Experts of a small language model.
Experts: 128 experts in each of 7 layers, 32 SwiGLU neurons an expert, 8 picks a token.
Training: 286M tokens, 4371 steps.
Below are experts of layer 4 (counted from 0) of a mixture-of-experts language model. Rows are named router (the router's row for the expert) and show model dimensions 0-255. Each number is 50 + 15 x the weight over its row's rms, rounded and kept within 0 to 99.
Before each expert's rows: a language model's description of what the expert responds to. This comes from a sample of Wikipedia text that the model never trained on.

# expert 24
It responds to: Function words and participles in expository prose, especially of, for, that, used, described, found, shown.
router:50 64 48 58 56 65 65 47 33 46 40 53 44 59 28 56 65 47 36 50 91 37 36 59 14 39 68 47 53 61 35 06 57 31 54 52 73 28 30 47 55 42 47 32 29 51 28 18 65 51 51 77 44 51 73 43 51 51 33 61 47 50 51 60 55 21 34 52 54 70 62 52 68 67 46 44 57 38 51 50 70 48 47 36 64 69 52 60 64 50 66 67 72 53 74 21 45 33 50 74 43 45 54 60 51 73 62 36 65 57 55 29 44 50 56 68 68 60 41 42 37 41 52 48 99 60 31 93 55 54 44 79 31 44 63 87 49 56 01 27 55 39 48 23 44 49 42 67 34 44 30 71 62 48 65 53 66 34 65 50 52 24 38 42 54 34 53 31 41 60 36 30 60 71 37 41 41 44 69 64 61 56 49 35 66 42 44 31 41 39 60 50 59 43 66 64 47 46 45 69 66 44 42 70 48 30 38 49 56 37 56 32 58 57 51 36 58 16 75 49 49 40 71 74 19 58 56 55 63 21 42 46 33 53 40 37 31 35 47 57 42 66 50 77 66 49 65 85 53 46 69 50 45 59 47 52

# expert 16
It responds to: Conjunctions, relative words and list punctuation after a noun or comma, such as and, which, that, and semicolons between items.
router:64 62 24 51 44 46 48 67 60 28 46 71 60 39 63 53 63 19 44 47 52 51 51 77 56 62 46 61 63 61 32 40 47 75 54 52 50 74 42 37 59 66 47 65 41 46 44 49 78 58 59 53 69 43 56 46 81 44 55 54 37 72 62 57 55 27 47 15 50 73 68 79 62 36 60 44 53 33 35 74 67 52 35 56 59 74 42 30 30 46 53 29 67 26 54 28 48 32 34 55 35 39 45 60 42 67 66 47 62 40 37 27 42 40 52 65 55 64 46 54 52 13 46 49 55 42 54 76 45 48 35 44 44 40 17 47 49 43 46 42 54 47 54 66 30 42 28 62 66 58 59 28 58 52 49 21 69 48 48 46 31 29 48 09 72 30 42 68 49 31 31 44 57 57 49 45 55 44 91 09 32 49 29 40 74 39 44 51 26 27 40 39 50 47 80 70 86 29 31 52 54 16 52 64 61 52 41 42 25 32 45 39 64 53 66 49 62 44 71 64 56 75 43 47 48 33 71 56 43 29 41 44 56 37 36 51 38 26 37 72 81 39 49 66 60 36 33 81 69 45 47 61 48 72 72 49

# expert 22
It responds to: Opening capital letters or inner pieces of foreign names of people, clubs and companies, such as Cro-setto, Gam-ing, NK Z-adar.
router:42 74 44 42 28 43 45 70 59 11 41 90 58 38 35 26 26 48 71 74 69 51 47 59 42 68 42 60 57 64 35 64 29 22 49 53 43 38 51 61 46 55 70 12 25 44 25 48 38 52 44 72 47 48 57 48 43 18 63 50 24 50 62 39 51 46 41 37 66 62 46 46 49 22 57 40 48 51 18 79 47 45 27 38 41 78 76 30 59 50 59 53 48 45 61 44 55 33 48 85 44 40 49 40 42 70 42 34 64 38 53 50 47 49 24 60 68 55 87 51 43 34 47 40 54 54 42 57 76 45 54 54 47 32 71 24 54 55 55 26 52 57 54 57 47 42 49 49 52 36 52 25 41 74 58 50 40 63 70 57 12 47 27 61 79 42 43 52 62 73 47 27 53 56 63 34 35 74 37 66 58 70 51 38 51 30 70 33 77 51 71 54 40 72 41 62 58 52 68 65 38 57 25 54 51 60 56 55 54 62 73 54 32 55 38 34 58 67 73 73 45 62 53 57 73 23 55 63 55 52 49 37 47 71 44 68 53 31 56 31 63 41 44 40 51 48 78 55 47 33 56 45 03 38 40 12

# expert 23
It responds to: Prepositions like of, for, by, with after nouns or participles, and attribution verbs like gave, awarded, Written by in credits and reviews.
router:60 62 54 61 52 64 44 42 49 43 45 55 62 43 29 41 44 19 49 44 87 23 35 57 54 57 51 44 55 38 32 27 47 59 43 52 73 33 48 75 68 45 52 56 40 39 38 27 55 39 37 87 47 64 47 48 18 47 49 33 15 47 52 32 34 46 24 70 60 65 63 59 54 54 64 41 64 50 34 37 71 40 40 34 74 71 58 87 55 39 69 65 67 48 70 45 35 52 37 48 53 47 51 79 53 67 86 39 43 52 61 49 59 55 46 60 68 40 44 41 25 44 50 54 96 48 39 63 49 26 43 56 30 55 68 52 55 72 35 47 30 29 45 23 34 37 62 31 59 58 39 56 56 93 58 58 66 37 57 55 36 23 30 54 50 51 53 26 35 68 53 24 50 47 14 39 23 38 33 34 59 67 47 40 53 34 29 46 56 42 73 44 40 35 45 53 54 44 29 62 28 23 59 59 39 31 50 60 45 12 52 12 46 45 45 32 56 17 56 54 53 38 38 74 49 36 56 54 62 45 46 24 44 58 49 46 36 35 64 39 58 62 59 60 51 52 83 52 59 41 58 63 52 85 30 40

# expert 48
It responds to: Word-internal pieces of acronyms, initials and foreign names, often capitals or diacritics, such as A.O., EDES, DMZ, Jōmon.
router:71 68 47 50 58 52 54 59 30 21 45 77 53 40 41 28 37 18 57 71 69 63 56 60 49 62 18 54 65 63 23 56 68 47 57 67 50 65 53 45 65 54 54 37 42 46 34 61 35 39 39 63 31 71 44 39 77 36 33 62 26 53 75 40 69 47 15 46 86 58 39 59 52 22 22 47 33 55 25 42 25 48 51 56 32 51 64 40 32 45 74 53 21 33 64 37 55 45 31 65 36 34 38 31 38 56 39 25 80 58 29 61 77 71 44 53 73 64 86 40 43 54 71 85 56 47 36 45 47 50 57 66 56 37 58 60 68 63 43 41 64 50 93 70 49 37 45 41 51 57 49 24 54 70 67 51 50 59 60 50 38 43 47 52 63 35 29 63 44 87 59 43 75 60 37 26 56 61 35 40 50 76 60 36 64 44 35 66 58 50 75 40 40 52 71 52 55 50 75 87 63 43 27 53 60 62 59 38 45 56 31 53 37 46 54 36 43 76 50 69 34 70 40 46 65 50 65 37 41 58 55 34 41 49 58 78 49 53 41 50 56 40 60 39 70 41 74 62 37 42 63 50 34 52 52 21

# expert 53
It responds to: Single digits after a space, especially ages in infobox birth and death lines like "(age 5", plus heading markers like === and the word one.
router:53 59 42 40 59 48 54 66 36 38 36 73 56 37 26 25 41 40 61 59 63 53 25 52 36 58 28 51 75 55 47 36 47 52 61 44 28 42 68 64 43 31 68 31 53 18 27 48 59 74 42 70 50 47 34 53 35 18 66 73 31 62 71 41 33 60 22 51 76 46 54 45 47 29 40 21 26 31 39 56 36 53 57 66 45 62 52 41 47 28 59 32 59 28 30 47 62 50 30 81 29 53 62 26 29 80 45 32 44 26 62 62 65 62 49 67 44 65 78 38 47 30 66 45 46 66 40 59 40 76 21 59 57 38 41 59 58 57 39 32 50 44 46 79 30 51 38 47 49 32 52 52 49 60 29 47 55 73 42 68 06 23 37 24 60 31 39 40 35 71 52 77 70 57 33 46 54 62 63 33 52 62 38 48 72 26 44 37 48 48 42 37 63 59 74 43 60 35 33 70 37 34 21 38 24 62 41 72 49 49 26 50 44 61 58 29 26 53 57 52 65 68 35 53 52 46 66 52 70 32 63 34 38 52 56 73 37 24 44 49 32 67 58 53 63 57 71 48 46 58 63 32 41 66 30 31

# expert 19
It responds to: Past participles and verbs after is/was/to or a subject, such as found, said, wrote, used, especially in species and history descriptions.
router:58 54 60 41 55 68 71 54 37 55 40 55 51 74 43 54 74 34 49 57 91 51 42 41 21 45 55 40 66 49 57 05 59 31 54 59 57 62 14 79 65 66 52 26 17 56 26 31 56 56 65 71 51 62 49 46 69 55 31 58 41 47 35 60 38 40 40 54 50 59 83 64 38 59 28 52 59 33 43 42 75 33 63 38 62 55 39 38 63 68 74 52 50 50 80 39 34 49 52 73 48 42 79 61 44 76 60 34 54 52 54 36 35 45 51 58 55 70 46 39 36 27 41 27 80 66 22 83 45 53 62 59 24 29 53 54 50 45 21 39 46 54 35 34 32 48 43 42 29 20 54 74 54 52 53 58 49 44 64 49 75 19 34 48 64 34 45 21 49 76 36 43 55 62 56 52 27 66 47 64 52 48 27 42 54 65 57 27 37 16 36 39 47 44 66 63 40 53 40 66 66 39 34 59 39 18 47 53 48 30 56 42 32 66 50 28 52 49 63 71 33 49 45 60 42 62 59 69 66 36 51 46 45 62 27 53 45 49 33 61 34 60 50 70 74 44 67 99 62 51 48 63 48 35 45 57

# expert 13
It responds to: Inner pieces of names and words, often after an opening quote or a capital, such as er in Roger, Jerry, exc in excited.
router:51 58 80 42 60 30 45 63 71 47 34 69 55 41 28 30 58 29 60 45 57 59 47 52 64 48 22 51 65 90 39 52 57 32 69 30 75 51 46 35 34 47 28 22 57 63 54 76 54 64 30 53 46 75 29 53 50 29 43 58 55 55 61 26 34 54 18 60 44 52 57 56 58 14 34 37 29 48 34 21 42 63 34 57 35 65 57 45 69 47 62 45 48 23 63 41 46 39 43 47 15 70 41 53 57 42 53 24 51 64 55 53 69 72 32 46 62 55 58 52 42 48 60 63 68 74 58 62 56 71 38 62 79 30 85 25 70 55 69 50 27 46 65 66 47 46 49 29 31 66 64 32 56 73 49 51 88 66 44 47 60 61 49 53 51 41 42 46 41 83 60 48 47 64 13 31 32 39 43 46 59 50 46 44 55 47 45 43 53 40 69 53 56 43 51 66 53 36 29 48 53 42 38 39 36 13 51 65 52 49 15 42 41 55 44 17 47 58 63 67 41 77 54 66 52 52 61 45 41 43 66 15 29 57 43 49 53 47 25 18 66 52 47 47 69 52 74 49 52 38 25 23 34 65 44 28

# expert 33
It responds to: Line breaks, section heading markers like "==See", and first words of infobox field labels, such as "Track gauge", "Size", "Career information".
router:77 42 55 45 42 50 30 72 58 53 18 49 57 53 31 49 52 32 67 65 67 18 51 44 42 56 38 61 41 68 55 57 55 42 57 32 58 48 56 48 47 51 57 36 41 25 40 49 52 39 51 59 42 51 71 49 65 73 53 50 38 50 48 41 63 57 37 51 80 42 41 38 47 53 59 33 70 29 30 57 49 29 63 43 45 55 67 85 35 69 83 80 53 59 74 52 60 27 62 43 43 38 44 39 37 63 68 38 53 32 64 70 84 61 49 42 58 66 70 80 26 41 57 44 70 35 37 76 74 57 51 78 57 28 38 48 83 69 57 48 39 78 47 30 40 38 23 24 37 54 73 42 19 36 41 55 44 70 46 41 57 48 26 44 39 47 34 30 46 61 59 37 77 76 29 52 33 80 46 64 94 72 51 22 47 33 71 53 43 13 42 61 57 33 27 61 22 29 44 38 68 40 33 35 31 56 39 47 49 50 51 24 37 50 45 47 62 52 62 87 50 48 63 66 49 30 49 67 61 41 49 33 40 52 43 42 64 37 26 52 63 65 53 72 57 57 59 55 35 34 44 49 39 59 29 59

# expert 12
It responds to: Opening quotation marks and the first word or letter inside quotes or titles, such as "The, "a, "to, "n.
router:37 46 63 67 24 61 41 75 43 55 63 63 50 49 36 37 47 30 43 34 70 36 51 41 34 50 18 38 49 66 47 44 48 56 68 45 77 48 27 63 52 37 42 33 47 27 48 44 55 47 50 29 44 51 35 66 74 51 49 67 61 44 71 29 61 27 15 55 54 51 39 74 62 35 48 39 40 19 40 60 52 48 38 47 83 57 42 61 77 49 59 54 60 56 83 48 58 49 32 72 58 46 49 55 55 58 50 47 50 37 69 10 61 36 29 60 53 57 38 52 23 41 47 19 68 38 36 41 64 48 68 81 50 38 62 59 77 57 63 19 29 29 57 41 52 56 47 60 25 36 58 31 76 67 62 45 53 27 59 47 66 39 53 23 61 36 69 30 30 76 58 35 44 58 42 35 35 54 77 44 47 61 12 16 58 44 73 41 66 28 64 55 41 41 74 59 61 41 34 38 49 36 54 31 31 33 55 42 32 43 46 48 30 59 62 36 56 56 57 50 60 67 51 75 51 52 54 53 20 58 53 26 60 39 66 42 60 28 29 44 63 55 19 52 57 44 55 90 44 44 11 60 22 48 39 61

# expert 5
It responds to: Opening pieces of words split into several tokens, often one or two letters after a space, such as bl(ues), fl(owered), inf(requently), perspect(ive).
router:37 55 59 62 28 64 56 60 47 43 43 54 58 57 48 22 66 23 54 44 50 50 30 62 59 57 09 61 45 45 46 52 31 53 67 61 85 27 25 52 48 51 54 39 35 24 30 36 44 54 45 54 48 60 52 65 50 53 56 45 61 38 57 16 56 56 21 49 52 62 37 63 61 43 31 50 39 51 43 56 70 64 26 61 53 87 48 65 71 35 58 48 42 55 53 47 48 53 40 72 49 48 40 68 49 46 38 48 54 32 55 23 72 43 21 49 47 61 95 54 37 32 44 43 68 43 58 43 58 65 75 54 33 39 49 46 71 62 57 45 51 45 57 54 69 52 55 49 26 27 76 20 63 70 67 45 49 44 53 57 64 57 46 54 48 29 69 21 59 70 36 36 52 66 28 29 35 61 58 38 43 50 36 11 57 26 73 34 65 21 39 39 23 60 64 78 49 45 58 28 45 48 51 34 40 30 60 32 22 68 56 47 14 55 68 29 57 59 47 76 42 67 30 54 53 55 59 58 39 57 52 19 37 52 29 73 50 13 37 47 70 49 55 50 76 52 65 69 43 59 21 43 35 71 16 41

# expert 38
It responds to: Line breaks, especially before section headings (==Personal life==) and between table rows, plus the == and === heading markers.
router:75 45 24 51 29 47 52 64 30 55 30 41 87 61 41 35 57 48 37 69 61 41 69 25 58 47 57 44 54 43 56 48 53 32 70 26 50 29 44 32 45 58 40 54 67 52 36 49 29 41 38 68 38 54 58 55 50 54 19 33 56 87 38 34 65 56 46 52 66 79 28 44 49 63 21 44 64 37 35 76 40 19 66 27 85 54 76 22 26 47 63 73 62 52 68 42 23 41 30 43 60 16 60 61 58 52 61 30 42 61 44 61 37 32 38 50 52 41 56 44 44 32 56 60 58 72 49 43 41 49 72 65 52 36 37 59 66 51 20 37 51 40 64 57 40 34 47 56 45 51 74 64 64 40 47 49 42 62 49 67 23 62 45 58 69 38 41 38 50 43 88 59 43 57 56 39 53 55 44 47 48 63 70 28 58 35 54 34 54 21 73 36 41 44 42 83 45 72 51 59 26 52 31 49 44 64 72 49 29 41 48 41 39 85 45 52 41 61 34 58 40 75 48 40 67 39 49 54 55 54 45 53 11 73 62 27 65 62 50 67 92 59 41 52 65 36 37 81 26 51 28 45 66 33 50 48